Experts of a small language model.
Experts: 128 experts in each of 4 layers, 112 SwiGLU neurons an expert, 6 picks a token.
Below are experts of layer 3 (counted from 0) of a mixture-of-experts language model. Rows are named router (the router's row for the expert), gate (a neuron's input weights, with its number), up (a neuron's input weights, with its number), down (a neuron's output weights, with its number) and show model dimensions 128-255. Each number is 128 + 24 x the weight over its row's rms, rounded and kept within 0 to 255.
Before each expert's rows: a language model's description of what the expert responds to. This comes from a sample of Wikipedia text that the model never trained on.

# expert 36
What it handles: Articles and possessive determiners before a noun phrase, usually after a preposition, e.g. the, a, an, his, their.
router [169 183 133 124 141 107 191 137  80 113 103  86 144 137 181  85 119 143 104  90 184 107 115 141 114 175 147 109 135 110 161 100 141 118 125 135  96 147  76 115 128 129 112 118 120 144 147 116 148 139 132 105 114 135 121 125 144 145  97 106 132 129  89 131 138 145  86 102 105 150 156 156 128 162 108 163 145 119 103  87 128 149 123 111 129 149 146 147 123 111 125 136 127  94 150 143 116 143 103 100  78 114 138 154 115 136 138 136 109  87 127 134 160 118 114  73 157 105 102 142 128 147  82 120 142 115 118 132]
gate1 [119 148 109 123 165  78 140 138  99 152  64 111  90 147 122 105 139 121 126 133  88 171  72 130 113 127 149 128 161 139 120 170 119 193  77 118 122 141 121 142 123 136 114 104 147 129 163  79 160 160 116 132 105 141 104 152 130  99 126 147 176 135 101  99 118 124  98 166 157 170 128 134 158 104 121 126 144 138 143 155 100 100  79  80 132 121 147 150 153 164 110 166 103 123 143 156 146 120 121  94 122 137  99 125 142 170  88  93 123  78  85 149 135 148 163 156 118 138 132 159  94 121 148 151 129 162 154 127]
up1 [106 114 143 106 126 137  99  90 131 131 155 113 133 136 150  97 128 109 103 101 147 137 145 171 109 141 150 125 122 137  99 108 117 114 110 142 109 143 109 114 150 148 115 170 146 133 144 130 135 116 144  78 112 115 126 118  78  95 116 134 146 138 112  96 169  96 188 114 136 170 115 144 159  74 158 139 130 147 121 116 149 138 135 139 141 130 104 126 125 149 104 121 161 166 136 149  71 131 128 121 114 157 161 116 133 146 133 176 138 109 152 112 118 114 132 149 115 184 133 140  78 119  87 108 105 148  98 115]
down1 [146 120 131 188 129 125 148 151 125 125 192 149 130 153 162  78 134 140 121 132 107 108 154 118 108 119 158 133 137 127 136 129 120 122 130 163 120 143 132 166 104 114  90 115 137 139 140 158 143 157 111 136 141 127 119 129 121 128 140 109 121 139 141 108 137 131 117 142 136 124  93 100 120 123 156 150 180  84 107  91 130 116 139 136  79 138 114  65 149  73  87 104 124 150 128 165 118 131 173 143  99 148 144  97 117 141 132 109 128 167 128 105 111 155 159 122 164 144 155 128 111 132 114 119 159  81 137  92]

# expert 11
What it handles: Articles and possessive determiners starting noun phrases, often after prepositions, such as the, a, his, and possessive 's after organization names.
router [145 168 132 145 146  95 193 144  75 106 117  82 126 123 192  88  88 126 112  93 159  89 108 132 105 154 152 127 129 130 183 109 122 125 148 114 102 110  75 125 142 120 115 135 119 153 136 113 131 145 123 125 130 121 136 127 138 149 104  97 132 124  97 119 121 140  78 116 115 157 163 142 122 166 103 153 150  99 112 111 148 137 112 111 139 165 127 138 116 142 148 131 124  94 153 181 110 146 113 113  70 112 133 157 123 129 148 130  95 103 113 140 131 135 107  78 154  95 103 141 130 150  86 136 127 119  95 132]
gate1 [138 173  96 110 148 145 102 126 123 111 126 103 125 149 105 141 111 141  93 112 152  96 100 147 125 149 127 144 119  94 151  87 133 146 117 159 155 122 132 111 174 120 117 119 133 114 117 101 144 139 116 135 123 125 148 119 145 148 129 174 131  98 136 104 118 102  94 106 136 117 124 105  72 160 142 121 105 113 128 127 114  93 185  94 105 159 155  86 138 115 120 122 117 136  75 155 119 162 130 153 156 143 220 175 114 146 129 113 139 142 154 137 123 109 166 143 150 113 128 108 142 127 157 100 148 130 125 114]
up1 [106 156 146  82 130 117 108 103  99 119 149 130 129 134 120 140  93 134 134  94  92 101 135  99 119  97 148  94 120 143 122 148 121 112 128 127 123 162 142 127 126 104 148 134 160 203 131 126 138 122  94 135 116 147 133 131  82 145 165 144 123 143 105 112 134 118 189 132 142 128 131  85 165 131 104  72 132 135 116 147 144 128 139 113 126 124 124 100 116 169 122 181 145 101  91 149  66 177 174 148 100 130 122 140 154  86 127 104 120 145 108 161 106 112 138 102 112  79 102 133 132 119 164  92 109 124 122 133]
down1 [ 94 100 116 141 114 158 123 136 151 150 120 162 111 151  54 181 111 113 154 170 146 120 155 120 118 125 111 128 152 163 133 162 113 111 115 127 131 100 154 178 148  66 154 137 128 120 144 138  78 131 122 103  82 122 127 156 138 125 143 168 144 102 135  91 148 142 122  96 156 145 138 181 113 167 154 115  98 166 104 169 143 129 142 132 173 139 148 132 146 121 136 138 131 114 143 117  77 147 109 133 118 177 104 148 179  92 121 138 134 129 101 142 135 134 144 155 109 105 100 137 117  95 145  91 157 108 143  97]

# expert 28
What it handles: Words opening a sentence or paragraph, such as The, In, However, During, According, several, plus word-final pieces in nearby, whereupon, yet.
router [133 152 137 129 154 104 170 128  81 119 127  65 143 100 128  93  99 148 126 147 194  67 117  84 160 113 100  93 106 145 168  89 144 126 184 183 127  92  92 118 142 109 137 133 111 165 131 144 126 135 136 115 112 116  98 143 138 157 101 107 119 143 115 137 129 139 111 103 127 162 143 122 120 115  73 152 145 148  96 127 124 120  97  89 123 154 140 102 134 132 144 147 142 114 131 148 105 163 115  93  87 146 112 163 139 115 132 120 103 112 157 146 103 105 155 123 137 123  99  97 129 167 122 140 142  98 117 114]
gate1 [127 160 139 146 172 126 112 147 141 140  95 115 111  71 128 160 146 148 135 127 152 134 162 135 172 176 162 120 107 132 131 120 150 131 124 119 119  88 132 143 154 135 134 140 117 117 126  99 110 125 132 136 137 157  91 121 156 112 117 149 175 111  89 126 136 146 145  85 123 164 150 142 150 137 115 133  84 138 108 121  81 107  78 152  98 134 154 116 156 173 150 120 159 125 140 121 149 114  89 132 131 139  86 121 127 111 100 126 160 102 134 145  77 123  91 127 151 141  67 145 177 139 150 141 182 106 134 129]
up1 [ 91 120 148 175 149 149 122 123 140  85 178 103 107 140 131 128 116  94 186 155 125 115 152 120 110 103 147 132 178 139 162 106 150 105  98  89 130 125 120 135 138 144 115 112 169 142 108 105 108 126  85 134  94  89 108 123 125 157 136 154  74 142 116 155 127 134 164 166 121 115 103 127 110 163 132 136 156 157  88 101 153 131  83 139 155 125  93 140 109 108  80  90 161  70 125  94 114 115 148 115 137  78 155  82 155 125 105 119 120 131  65 144 130 136 114 118 137 136 147  97  93 112 129 123 104 105 110 158]
down1 [107 115 120 112 139  76 138  94 136 118 110 143 113 135 122 157 138 119  99 121 113 163 133 121 146 120 127 164 113 147 167 127 133 123 107 140 147 135 120 154 143 161 127 111 120 118 138 111 135 159 156 169 123 132 125 116 123 122 130 163 147 145 202 119 151  84 131 114 125 112 112 129 116 158 142 139 134 124 137 159 156 135 135 147 162 123 145  95 149 144 218  76 103 122 154 148 110 128 106 142  84 133 114 147 141  82 110 147  91  96 134 127 173 175 102  79  87 151 131 167 175 126 111 149 129 111 129 103]

# expert 33
What it handles: Past-tense and -ing verbs of action in biographical narrative, often after he or to, like moved, heard, chose, discovered, went.
router [154 165 144 126 115 135 171 153 105 106 118  69 120  85 110  72 140 129 145 132 149  99 126 148 133 165  80 112 140 146 151 100 140 152 144 144  96 114 122 120 149 132 170 121 129 121 119 106 150 109 119 110 107 147 161 135 113 154 161  99 129 140 110 128 117 101  73 133 125 113 145 102 108 113 118 147 126 122 111  81 129 134 124 120 131 120 134 111 144 115 135 132 116  78 142 154 121 121 104 112  85 146 117 155 171 133 152 136  83  60 148 168 129 141 134 136 129 126 107 136 113 157 140 149 150 112 116 106]
gate0 [134 136 108 104  99 152 176 108 142  88 137  94 143  80  76  85 123 122 165 129 127 104 124 139 161 168 126 157 126 132 136 168 146 144 139 127 105 128 124 135 108  93 139 114 129 121 104 166  90 118 130 148 147 158 100 151 133 160 119 122  83 101 152 119  83 156 134 161 134 147 146 179 100 114 124 138 109 101  78  60 186  96 128 122 131 186 134 125  89 132 143 117 145 142 153 121 113 141 107 123 103 127  92 139 157 119 171 157 128 140 130 140 109 159 154 128 153  91 129 100 117 112 119 144 140 144 131 150]
up0 [120 121 137 139 138 101 133 116 123 142 149 121 128 151 120 121 121 146 122  93 116 134  71 131 109 159 126 129 141 152 110 145 161 151  96  92 141 152 153 139 100 151 117 133 161 111 193 141 141 154 139  58 116 144  98 155 126 117  86 141  66 147  66 153 152 122 145 103 124  83 156 151 155 130 133 134 125 105 136 102 137 105 107 109 146 105 115 128 118 142  93 112 101 109 171 154  99 104 116  64 131  95 117 120 110  95 130 116 154 151  75 162 120 149 136 131  98 151 123 110 147 133 139 137 165 134 163  86]
down0 [119 152 110 133 138 145 125 143  84 167  85 137 125 144 137  91 123 121 122 127 107 121 107 139 146 154 140 125 139 145 173 162 117  89 110 101 137 134  96 132 131 109 145 126 106 131 120 138 119 132 126 144 115 114 117 122 128 141 119 110 119 139 146 104  94 149 100 145 133 138 121 129 135 127 105 143 122 173  82 153 145 148 106 151  97 135 107 113 101 110 107  89  94 145  79 103 155  96 152 103  91 105  85 108 128 157 139 175 100  99 150 121 131 171 161 119 117 118 100  82 101 160 154  97 133 185 129 135]

# expert 51
What it handles: Digits following a dash or colon in scores, records and times within results tables, like 0–3, L 52–76, 2:56.
router [108 151 135  98 103 144 144 142  56 134 129  69 121  86 114  75 104 149 148 106 162 109 166 124  93 147 117 120 129 121 133 130 117  94 143 142 111  95  83  78 135 124 124 107 130 158 105  95 132 131 167 128 138 115 130 138 145 131 160 135 118 114 115 135 121 110 113 130 100 120 111 107  96 149 130 131 116 126 109  81 103 130 132 137 118 142 116 115 121 112 143 114 129 103 128 145 103 151 111 111 115 118 139 120 105 102 152 134 115  79 135 137 137 152 166 117 169 122  86 132  94 125  91 156 152 124  86  68]
gate0 [125  94 161 125 112 151 131  98 144  92  85  74 105 109 124 103 148 130 146 147 137  90 119 116 145  98 113 128 148 153 141 140 130 118 151 176 143 118 145 129  92  84 130 143 110  82 141 116 109  94 152  99 135 132 135 132 118 120  58 109  56 120 126 142 125 119  99 144 144 141 189 145 101 117 112 124 137  71  80 113 106  88 117 113 135 112 129  28 142 116 159 127 148 138 104 133 150  98  96  76 157 145 114 165 109  89 135 137 106 143 151 140 123 123 138 110 133 153 161 128 167 147 122 128 115 151 149 109]
up0 [159 140 114 102 125 134 115  77  79 148 118 131 125  91  96 144 146 141 132 142 140 145 130 113 119 134 137 125  73 161 148 163 162 114 160 147 110 131 136 156 156 145 129 113  89 119 150 124 124 105 149 152 107 138 127 134 147 101 141 127 130 142 182  93 136 115 156  94 100 154 127  73 115 134  92 143  70 149 145 114 171 136 140 160 147 137 174 156 132 149 122 140 128 151 132 120 176 163 110 148 104 119 115  90 129 122 130  96  98 106 193 131 133 124 161 116 114  97 123 171 144 111 121  94  98 117 102 122]
down0 [130 131 128 166  84 133 131 113 138 173 183 168 107 164 123 108 146 100  79 139 108 146 115 132 147  96 119 115 115  91 140 134 185 135 160 131  94 156 114 105 114 134 141 133  63 115  95 108  92 130 133 140  99 117 148 133 123 145 170  97  95 109  89 104 118 164 129 129 128 112 152 140 108  87 106 142 134 114 119 102  85 132 136 158 115 141 161 124 137 110 131 151 119  95 106 137 142 111 155 111 140 107 103 121 164  82 119 114  88 102 138 160 160 157 101 101 140 109 138 110 143 136 160  99 127 123 146 165]

# expert 58
What it handles: Closing parentheses, invisible spaces and unit tokens in infoboxes and tables, e.g. marriage-date brackets in Spouse fields, coordinates, ft, kg, lb.
router [119 152  80 136 134  88 159 179 101 167 114  82 130  87 101  60  94 117 169  48 144 126 116 113 118 137 123 124 172 128 113  69 150 141 157 138 118 134 106 111 141 138 115 145 150 130 128 123 136 149 103 127 128 127 122 142 105 144 161 139 127 120  98 132 115 107  98 112  80 122 154 135 126 124  93 147 154 125 132 108 143 124 101 125 122 162 155 146 149 113 142 127 119 119 149 153 137 149 113 108 119 135 110 140 123  97 137 120 106  92 134 134 132 114 166  76 160 110 116 121 109 134  97 122 178 122  90  81]
gate0 [103  88 111 184 144 141 152 131 130 140 147 139 165 111 183  75 142 119 109 108 132 136  97 149 146 146  79 132 129 124 117 146 131  98 144 128 116 114 108  97 103 166 117 155 164  92  92 106 103 144 144 134 127 141 175 139 117 163 126 100 102 142  74 124 100 156  75  86 115 121 139  99 109 130 135 137 154 125 156 127 108 139 110 110 167 153 113  96 151  84  84 134 138 141 150 108 153 113 140 127 160 105 129 127  84 166 173 163 142 179 194 178 110 104 147 123 129 129 139 126 119 152 101  82  92 172 144 146]
up0 [176  86 142 122 136 145 150 134 127 108  95 134 110 138 106  93  95 126 152  83 153  79  93 106 121 174  95 164  59  91 163  68 128 115 168 143  99 168 123 136 115 140 120  97 147 131 114 146 112 120  98 116 139 162 117 144 158  92  99 139 123 137  93  78  89  82 119 123 102 133 121  78 140 111 127 151 154 121 134 131 120 136 122 145 106 128 137  58 136 127 133 127 124 136 108 116 136 131 115 137 125 128 146 139  97 132 132  83 121 150 100 138 116 116 123 115 138 162 137 131 130 163  95 113 135 124 110 156]
down0 [110 125 147 151 110 130 127 178  99 122 132 154 102 114 146 145 126 135 120 132 125 114 150 147 131 150 154 151 117 133 134 111 156 109 119 145 125 100  99 110 103 136 103 108 173 140 137 107 102  85 140 108  99 145 135 124 147 138 173  90 147 115 168 162 131 143 124 133 129 102  78 115 108 157 136 155  96 122 122 103 109 146 130 141 109 114 140 158 104 170  91 161 101 145 116 126 113  97 146 117 165 120 139 142 120 108  98 135  97 194 113 122 149 131  93 121 128  93  95  80 147 156  90 136 121 112 101 120]